Experts of a small language model: 256 experts in each of 9 layers.
Below are experts of layer 5 (counted from 0) of a mixture-of-experts language model. Rows are named gate (a neuron's input weights, with its number), up (a neuron's input weights, with its number) and show model dimensions 0-127. Each number is 128 + 24 x the weight over its row's rms, rounded and kept within 0 to 255.
Before each expert's rows: "mostly gets" lists some tokens that are sent to it at least half of the time. This comes from a sample of Wikipedia text that the model never trained on.

# expert 164
mostly gets: " Ig", " Mr", " Hale", " Du", " Has", " Der"
gate0 [132 139  92 104 139 111 131 110 153 101 130  85 152  93 132 151 147 138  98 122 145 144  86 156 125 148 107 147  93 159 127 125 171  85 152 115 140 125 154 146 121 109 124  90 133 118 125 191 125 111 126 139 161 131 139 159 107 137 131 122 135 134  80 119 154  96  81 120 101 136 104 101 133 117 104 124 142  99 159 116 107 137 126 112 134 139 135 107 115 102 102 108 149 115 109 100 118 127 168 129 149 182 147 123  62  86 154 129 128 117  98  87  83 115 152 105 157 123 112  93 100 110  86 167 120 103 151 137]
up0 [148 107  81 129 137  91 136  80 135 134  96  83 155 152 134 107 132  78 117 120 103 137 110 100  93 136 162 147 128 142 146 111 110  78 126 107  89 111 138 131 133 170 161 138 134 159 118 150 113  98 133 126 128 123 168  92 141 101 155 164 143 117 138 127  79 152 140  93 137 160 108 147 132 112 165 124 140 132 160 144  88 134  92  97 141 163 148  82 127 162 139 160 138 105 133 145 168  97 128 122 169 154 127 170 103 127 123 134 129 122  99 130 132 154 127 139  93 117  68 126 131 141 123 110 108 120 152 153]

# expert 148
mostly gets: "Early", "History", "Biography", "eption", "See", "ibliography"
gate0 [161 128 122 119 129 159 133  94 126 120 128 124 164  99 142 160 190 127 135 128 178 148 116 144 119 132  87 126 145 101 144 177 123 130 153 144 185 132 101 101 113 138  99 103 133 100  92 107 117 123 141 148 120 104 135  99 119 158 186  71 100  94 106 130 128 158 118 127 129 116 138 132 160 144 142 125 171 168 118 104 176 157 109 124  90 130 118 105 102 139  56 166  97 118 135 122 111 102 151 154 110 117 122 155 152 102 137 137 124 146 147 141 132 139 129 160 119 124 164 146 120 130 133 112  85 135 142 123]
up0 [130 126  71  97 103 105 195 135 189 143 127 110 124 141 130  99  89 146 153 122  93 161 121 134 137 124 144 142 130 134 106 128 173 139 146 154 139 150  93 136  97 131 134 164 110 117 177 175 114 152 152 114 162 169 106  97  99 151 150 113 138 124 145 126 147 101 108 156 142 115 129 127 104 108  84 140 108 135 177 100 105 118 117 112 146 111 176 129 135 167  90 159 126 136  95 113 133 129 135 168  95 117 128 124 107 166 151 119 123 138 119 113 162 158 102 156 122 142 123 121 136 121  87 145 132 124 136  91]

# expert 177
mostly gets: " Highway", " Service", "TAR"
gate0 [113 124 135 111 158 130 161 156 136 118 130 160  59 172 112 139 128 121 116 149 144 158 136 146  89 127 126  97  87 136 116 163 150 141  83 155 152 140 142 131 116 114 146 130 123 109 180 149 127 131 114 121 117 131 118 178  75 148 182 118 123 129 131 119 124 112 100 140 119 112 106 103 131 118 132 116  98 141 119  87  94 123 104 164 185 107 136 122 116 115 132 104 107 122 158  84 136 149 105 184 141 138 113 124 127  90 132 127 152 137  76 102 124  81 130 135 134 165 111 113  83 138 137 101 161 128 131 166]
up0 [156 127 123 148 194 141 111 163 136 122 111 137 120 107 126 114 125 129 107  93 110 124 132 126 123 142  91 144 156 126  95 163 144 118 171 161 119 137 134 129  97 114 110 129 145  90 138 139  86 124  86 123 142 123 114 150 157  92  78 139  74 134 117 124 100 146 115 108 166 162 130 156 104 189 140 134 121 155 128 161 113 164 112 128  75 103 149 134 120 108 136 147 114 134 149 139 121 114 160 156 122 157  87 122 136 161  77 118  91 143 120 153 119  89 145  83 129 137  97 176 130 103 114 139 135 103 103 126]

# expert 10
mostly gets: " dec", " rec", " sp", " acc", " inc", " disc"
gate0 [119  96 170 127 134 168 151 121 121 143 154 143 185 110 148 111 163 144 140  95  86 140 167 148 119 131 114 117  93 135 130 137 166 155 144 176 165 118 144 118 116 140 101 106 145 146 134 114  98  67 109 123 164 143 149 141 150  84 106  94 140 149  98 143 167 147  87 141 115 141 118 127 121 116 142 159 130 106  95 130 118 120 109 128 151 109 107  87 155 132 103 139 117 157 152 124 160 145 136 128 147 147 183 128 187 194 101 117 155 114 124 122 137  84 135 117 150 130 138 134 125 131 111 122 107 116 119 156]
up0 [115 111 147 130 179 178 167 145 110 131 111 127 167  99 156 127 130 128 136 104 110 143 157 157 140 138 103 147  85 123 138 117 156 152 136 151 156  74 159 119 125 122 127  93 159 158 141 110 127  78  91 123 142 144 147 134 163 118  86 108 159 123 113 147 138 153 119 141  96 148 122 129 136 113 137 137 119 124 143 144 115  94 130  97 113 116 131  69 126 114 112 174 107 147 143 136 141 145 150 116 128 112 121 161 181 212 113 101 175 130 109 123 119  92 133 133 176 105 113 117 128 139 112  99 117 106 110 133]

# expert 138
mostly gets: "|---|---|---|---|", "|---|---|---|---|---|---|", "|---|---|---|", "|---|---|---|---|---|", "|---|---|", "Career"
gate0 [187 123 136 107  97  78 132 111 120 140 100 137 104 164 106  92 162 127 147 151 120 162 108 118  94 119 137  90 134 117 109 140 174 109 142 149 112 122 103 137 116 137 107 105 123 119 124 149 129  97 130  84 172 110 157 127 126 135  95 126 165 148 174 129 129 110 138 143 113 137  71 111 112 139 146 121  95 140 148 111 105 120  90 123  91 125 128 172 107 140  86 174 157 154  87 161  96 102 128 173 141 111 181 122 130 134 152 143  92 121  82 157 137 118 130 139 118 129 130 118 115 143  95 125 123 157 106 114]
up0 [150 121 122 133 122  76 111 133 143 119 137 148 114 153 122  93 136 128 139 170 127 138 141 176  84 144 112  82 135 134 127 110 136 123 117 115 145 114 127  87 149 154 108 121 156 147 129 131 151 106 122  99 144 102 167 161 162 154 118 123 131 132 167  98 151 134 122 145 151 115 154 126 140 147 100 120 104 121 111 113 125 163  97 143  94 156 130 159  88 138  92 163 160 170  92 131 122  94 121 135 120  97 148 141 126 160 132 148 103 107 112  97 159  93  99 112 178 154 132 135  81 166  70 108 152 143 157 174]

# expert 169
mostly gets: " indic", " check", "up", " exam", " cover", " search"
gate0 [104 101 141 117 112 150 114 114 129 130 116 127 150 144  94 118 131 117 118 131 127 119 171 124  75 106  84 115 122 117 127 115 156 140 111 194 118 126 152 152  95 109 158 157 153 102 132 137 109 140 124 130  98 124 117 150 135  78 136 116 138 128 152 121 122 140 146 149 149 154 121 106  91 150 137 120 123 133  89 140 130 158 137  94 142 162  84 112 100  96 154 123 116 142 172 114  95 164 107 165 118 107 141  67  78 103 167 129 101 104 107 130 151 160  89 131 168 103  93 175  99 105  97 110 145 117 106 129]
up0 [159 101  74 132 163 120 125 130 110 103 170 105 141 101 150 108 113 132 115 160 149 126 127 126 119 156 110  94 107 136 112  99 126  77 153  70 135 129 105 136 105 196 121 119 164 121 138  64 153 122 162 131 160 136 127 137  96 134  86 168  97 128 156 106 138 136 141 144 122 159 105 133 155  80 131 140 141 139 124 141 127 122 150 140 123 100  84 157 142 148 139  99 134 127 109 150 164 111 157 128 133 110 117 183  91 185 104 142 137 123 137 108 147  98 116 142 122 120 135 128 102 107 110 125 109 166 127 134]

# expert 144
mostly gets: " Jak", "ün", " Benn", "ld", "rak", " Bed"
gate0 [ 89 114 110 167 148 127  98 167 134 118 140 122 125 117 161 127 144 107 110 132 154 137 153 110 138 111 119 129 131 137 104 123 100 125 140 143 117 158 140 146 126 157 116 173 149 110  87 122 104 118  74 156 122 109  79 127 155 112 123 129 118 104 119 121 105 135 101 103 130 114 112 138 132 152 139 115 112 188 165 137 143 100 119 130 165 161 128 147 160 125 109 122 111 120 108 139 137 139 179 208 149 116 118 121 154  80 102 109  98  98  81  98  72 144  82 148 150 123 114 106 170 112 111 113 115 136 110 154]
up0 [128 123 163 118 161 132 122 157  96  84 137  86 144 106 144 162 138 140 115 109 131 130 131 128 130 134 158 110 120 131 140 162 133  95 166  89 127 139 163 130 134 106 117 150 172 137 108 118  98 125 190 105 130 107 131 122 130 101 120 111 132 107 143 125 138 138 101 101 131 122 109  69 100 140 119 134 150 145 156  72 165 125 139 136 108 111 130 120 152 129 130 118 118 144 151 132 135  92 131 127  61  98 157 168 140 125 119 148 155 109 137  48 109  79 123 131 110 146 153 136 139 163 100 157 165 143  84 126]

# expert 6
mostly gets: "uns", "oles", " Rangers", " Boys", "ins", "gers"
gate1 [115 117  92 136  97 114 111 137 144 118 135 131 149 160 147 115 104 129 112 119 107  77 154 104 129 110 122 149 123 102 133 175 187 132 122 158 168 134 126 134 116 166  98 115 129  82  90 116 112 135 122 133 130  95  92 151 121 132 121 149 164 136  99 104 109 174 107 111 132 145 129 107 102 146 160 139 144 146 119 144 157 126 157 133 127 143 124 140 152 101 128  93 166 128 108 124 145  97 106 110 114 129 107 126  97 147 102  86  95 107  96 128 100 132 116 135  87 169  97 158 134 153 125  79  89 159  55 109]
up1 [ 79 109 108 136 106 105 158 131 126 133 174 164 147 127 105 143 123  89 115 165 111 149 124 164  90 126 124 168 153  98 120 109 175 109 109 177 133 147 155 114 138 153 109 130 113 113 129 144 109  76 120 130 115 127 119 151 155 124 109 103  99 151 165 142 106 124 110 156 100 139 116 102 114 120 130 125 146 159  93 103 148 162  82  97 113 124 167 139 113 103 105  95 168 132 138 137 160 119 152 120 112 112 147 151 144 116 108 122 145 183 142 159 132 164 104  93 115  87  80 112 145 130 123  92 113 128 167 113]

# expert 134
mostly gets: " Rich", " Bur", " Kir", " Wil", " Rob", " Sar"
gate0 [145 187 155 173  89 125 134 128 160 117 123  92 121 173 158 102 115 133 146 122 111 119 129 132 148 137 175 111 142 146 144 117 122 106 134 176  74  79 124 135 164 124 152 157 141 120 144 145 144 131 124 119 177 131  90 119 140  82  84 129 124 144 115 131 136 111 151 129 104 151 107 137 121 135 116 166 104  85 156 136 122 142 142 171 126 127 110 110 124  93 127 131 162 121 162 103  84 198 129 111 130 156 150 186 110 128 141 136 146 141 118 133 116 105 141 163  76 130 129 122 135 116 109 120 122 131 155 118]
up0 [ 91 160 108 179 129  99 155 138 137 147 109 131 116  82 136 132 149 119 122 154 133 114 113 167 134 180 135 141 123 122 102 163 114  91 148 137 174 136 133 145 108 140 164 132  89 100 118 135 131 143 162 131 124 166 119 147 108 116 154 122 139 123 155  92 147 109 109 138 151 167 125  89 169 160 138 131 132  74 133 126 164 110 131 131 127 182 149 103  91 153 129 113 138  93 130  99 140 102 134 126 176 152 156 143 125 148 140 119 104 138 138 158 152 161 118 169 148  86 144 156 146 156  91  94  89 134 139 142]

# expert 2
mostly gets: "\"", "”", " ten"
gate0 [168 127 132  77 170 157 134 137 145 157 133 116 163 105  97 114 178 139  94 119 117 144 140 125 126 100 110 151 151 125  86 114 174 136 147 116 142 168 158 113 135 115 116 131 131 110 110 160 119 137 133 118 126 116 111 105 161 140 113 128 103 112  74  77 163 132 164 107 144 111 126 140 105 119 163 121 147 129 194 101 115 179 135 130 111 108 161 148 136 137  96 114 124 145 111 118 134 109 125 144 124 147 175  94 158 132 108 143 134 130 126 119 142 103 157 128 102 120 120 164 170 111 150 155  97  82 125 185]
up0 [126 160 126 131 127 105 115 149 148 157 126 141 148 148 105 103 154 100 115 102 149 152 139 111 169 158 116 112 151 145 109 140 123 108 148  92 172  78 165  95  96 124 119 122 106  90 150 123 100 122 120 157 155 176 156  99  85 104 123 126 162 131 116 160  95 169 152  95 143 103 177 112  83 140 127 171 119 166 135 121 105 183 125 135 120  88 118 149 148 117 136 134 108 193  99 126 147  96 112 164 103 112 159 150 130 107 127 135 151 108 139 113 134 132 133 124 151 112 123 120 125 146 114 113 113  91 145 113]

# expert 196
mostly gets: " f", " F", " m", " M", " v", " imm"
gate0 [120  92 101  86 144 129 140 104 164 105 101 116  99  87 125 103 123 169 127 128 109 119 125  87 109 137  85 146 143 165 130 126 186 161 131 148 124 124 120 111 124 150 144 142 145 162 140 148 147 160 123 148  78 156 140 157 147  94 161 115 137 130 149 161 170 133 146 127 145 119  98 132 140  95 121 124 127 168 132 100 154 167 138 160 117 112 142 151 131 131 123 100 139 114  89 146 159 107 132 117 136 184  92 137 129 131 123 128 119 101 126 117 125  84  94 129 151 139 129 163 178 130  74 134 104 113  73 150]
up0 [164  97 106 138 146 138 118 129 129 148 166 128 155 170 112 127 139 134 157 120 108 154 153 157 152 118  95 130 124 123 144 102 110  82 125 147 151 135 135 133  80 131 120 140  76 108 112 119  84 116 121 162 147 154 136 130  91 129 139 118 137 112 137 141 132 152 111 167 118 115  95 150 117 125 139 113 190 118 109 148 124  62 128 113 127 136 159 113 140 139  89 151 126  96 161 157  95 170 118 111 146 127 154  85 115 157 121 142 141 134 137 138  91 167 167 125 106 183 128 175  97  80 136 135 145 119 130  95]

# expert 222
mostly gets: " b", " ass", " bus", " tour", " staff", " fund"
gate0 [155  78 107 122 176 145 133 134  54 121 158 115 159 140 106 120 116 134 109  98 102 149 137 156 105 102  95 111 146 110 137  92 147  83 106 151 111 131 117 102 128 113  89 122 139 101 105 169  97 117 133 132 169 150 133 138 133 125 125 111 124 109 128 131 107 139 122 111 166 123 138 119 148  99 106 148 137  79 138 127 153 169 123 116 137 132 135 127 126 136 115 180 160 127 140 152 140 119 163 165 110  82  72 169 141 164 162 128 126 150 147 130 125  91  91 172 126 157 151 145 153 146  94 150 143 142 135 133]
up0 [128 137 151 146 121 170 132 145  87  94 128 148 126 120 129 117  95 148 100 169 107 134  93  90  98 122 129 151 139 108 106 143 174 136 121 131 151 125 189 113  90 137 108  97 117 119 149 159 146 112 115 100 103 134  94 150 134 165 102 131 119 146 147 128 112 116 150 108 136 126 113 171 155 165  88  99 140  84 139 142 101 138 145 169  89 118 150 150  95 102 131 132 145 164 144  97 135 138  83 180 130 118 134 138 170 127 125 161 126 144 107 132 102 110 143 128  76 104  89 101 123 108  82 152 151 133 122 115]

# expert 9
mostly gets: " look", " learn", " concern", " lack", " miss", " discuss"
gate0 [ 82  99 118 117  84 135 127 109 106 151 136 165 136  84 119 169 113 166 105 130 135 101 163  93 108 142 163 147  84 120 120 138 117 138 134 136  96 131 137  89 158  87 125  93 143 128 123 171  99  87 100 119 121 100 156 153 155  85 108 126 129 169 122 146 124 115 105 132 125 173 101 148 171 122 118 105 119 154 108 143 118 124 139  93 137 122  99 121 175 127 132 119 133  63 135 129 122 168 164 150 137 130 113 127  87 100 114 132 148 128 106 129 162 145 127 111 151 123 134  80 142 109 137 138 127 152 169  97]
up0 [101 121 142 107 105 146 144 122 136 164 138 115 129 110 104 166 143 132 100 126 122 130 141  97 122  84 128 151  99 104 116 111 142 156 133 139 121 119 112 109 138 154 150 131 139 173  94 155  79 134 117  78  95 123 111 133 164  96 127 115 111 167 113 111 120 108  63 132 105 142  97 150 178 107 126 106 112 142 102 118 109 129 132 113 124 126  96 101 144 118 132 160 133  63 122 136 155 123 158  96 136 153 142 119 134 128  98  95 119 139 112 144 150  91 111 111 142 110 123  98 144  77  72 110  73 148 157  87]

# expert 188
mostly gets: " Jon", " Rod", " Lar", " Dav", " Dar", " Sher"
gate0 [122 154 154 113 136 147 133  81 177 114 125 157 130 125 137 111 117 125 132 105 102 101 103 118  74 110 144  90 168 117 154 158 144 122 144 156 146 118 145 122 147 113 105 118 180 149 131 155 126 110 120 152 124 129 138 104 140 131 126 143 118 104 135 122 102 127 141 139 132 100 145 128 175 132 127  93 127 163 166 169 152 123  96 138 161  91 161 192 144 134 148 204 136 119 124 127  86 124 121 142 130 140 187  89 126 127 133 124 126  99  70 113 173 117 137 152 122  87 119 138 115  97 126 130 136 125 164 129]
up0 [109 125 126 118 125 149 127 172 105 131 112 122 114 174  83 139 139  91 102 140 184 118  90 136 129 114 102 181 167  90 132 131 191 149 101 107 151 126 103 135 154 144  99  79 125 139 148 188 138 111 130 125 115 132 144 103  83 133 158 152 133 148 129 134 120 136 128  93 128 147 132 160 152 123 100  86 154 133 109 140 121 130 132 150 130 158 146 127 116 126 128 102 164 136 158 104 177 134 141 115 111  85 136 149 132 127  52 146 113 160 143 134 151 112 145 113 133 100 126 123 104 122 155 113 142 103 127 164]

# expert 101
mostly gets: " ", "<", "о", "α", " FW", " †"
gate0 [134 106 145 152 149 121 142 140 124 113 117 114 125 133 132 141 159 169 117 131 131 104 127 141  78 114  74 147 173 125 123 174 121 118 112 154  93 129 147 135 136 144 122 132 160 137 116 110 163 147 127  85  89  96 154 168 107 135  81 116 136  80 139 103 118 148 121 139 182 181 145 182 160 121  90 160 117 135 134 161 138 111  93 149 125 171 130 110 130  91  96 113 117 167 157 133 155 142 108 100 123  91 157 164 134 123 149 113 131 111 114 127 124 104 169 137  90 133 142 144 123 115 166 107  97 130 128 144]
up0 [ 98 133 113 141  97 133 146 127 157 135 135  65  91  99 182 133 110 163 121 153 154 108 172 145 147 158 146 109  66 112 110  86  91 113 125 142 137 139 125 143 110 136 113 143 102  92 114 124  90 117 145 143 158 147 125 126  96 149 108 124 149 190 107  86 135 141  95 146  80 115 146 109 107 143 102 135 104 105 146 167 131 144 137 128 127 101 120 127  88 101  80 156 108 125 147 101 145  88 130  85 138 127 143 143 133 106 164 131 148 121 145 118 154 151 142 144 120 126 103 161 145 120 144 155 144 132 163 138]

# expert 225
mostly gets: "Wh", " St", " Te", " T"
gate0 [173 154  85 111 171 141 132 118 132 102  84 122 108  95 143 139 127  94 148 128 117 153 135 153  94 122 127 104 118 113 138 121 107 152 122  88 134 147 115 110 163  96 134 190 116 138 153 145  96 156 121 119 128  99 150 150 167 141  98  98 127 118 129 148 158 122 150 137 149 121  90 146 150 139 142 158  98 128 125 148 142 166 106 132 123 114 130  93  96 130 108 101 168  76 120 124 132 138  88 139 149 138 126  64 172  90 127 113 109 119 131 141 159 112 123 131 140  86 136 154 131 119  68 144  99 163 125 161]
up0 [149 155 103 170 125 100 152 138  87 109 133 124  88  79 106 137 158 138 138  90 117 129 113 103 145 144 150 115 100 178 164 128 106 134 107 128 150 120  93 166  93 134 118 138 128 136 111 154 150 110 133 142 150 114 133 134 146 146 157 121 153 156 127 124 165 134 121 115 128 120 152  93 146 150 133 123 159 121 114 176 142 115 140 118 104 165 117 161 134 153 104  84  86 135  83 126 132 141 144 144  98 118 155 106 134 192 122 131  92 103 105 117 128 104 129 156 137 102 116 163 108  75 163 112 119 147  61 140]

# expert 124
mostly gets: " Street", " Racing", " Studios", " Records", " Athletic", " Avenue"
gate0 [152 140 150 167 141 113  99 126 152  73 109  74 116 132 147 115 148 165  97 149 154 120 124 114 109 161 106 102  78 127 109 104 125 130 104 161 150 158 102 119 162 103  88 144 135 116 122  94 110 120  89 131 111 167 134  98 104 137 155 164 139 138 123  89 152  82 129 178 126 117 122 109 138 122 117 128 153  91  80 156 100  91 126 120 121 108 116 139 130 141 117 143 143 119 150 131 148 142 131 131 138 137 139 106 126 167 157 153 105 137 130 181 120 116 153 110 137 157  93 148 114 134  98 122  93 159 169 173]
up0 [118  92 144 101 128 141 138  86 140  94 129 172 164 161  87 150  83  91 124 101 148 104 181 111 132 156 114 111 154 136 158  93  86 114  98 142 138 109 132 116  96 146 120 138 104 124 142 147  90 161 158 123 117 120 104 127 139 133 130 130 116 121 108 119 163 118 106  86 177 150 129  98 123 149 109  73 154 118 136  87 117 161 113 130 170 186 121 134 115 135 139 117 102 154 132 115 111  95 157 151 132 146 114 133  86  95 112 111 126 120 134  97 117 129 161 139 131 113 128  80 160 126 143 145 112 107  95 103]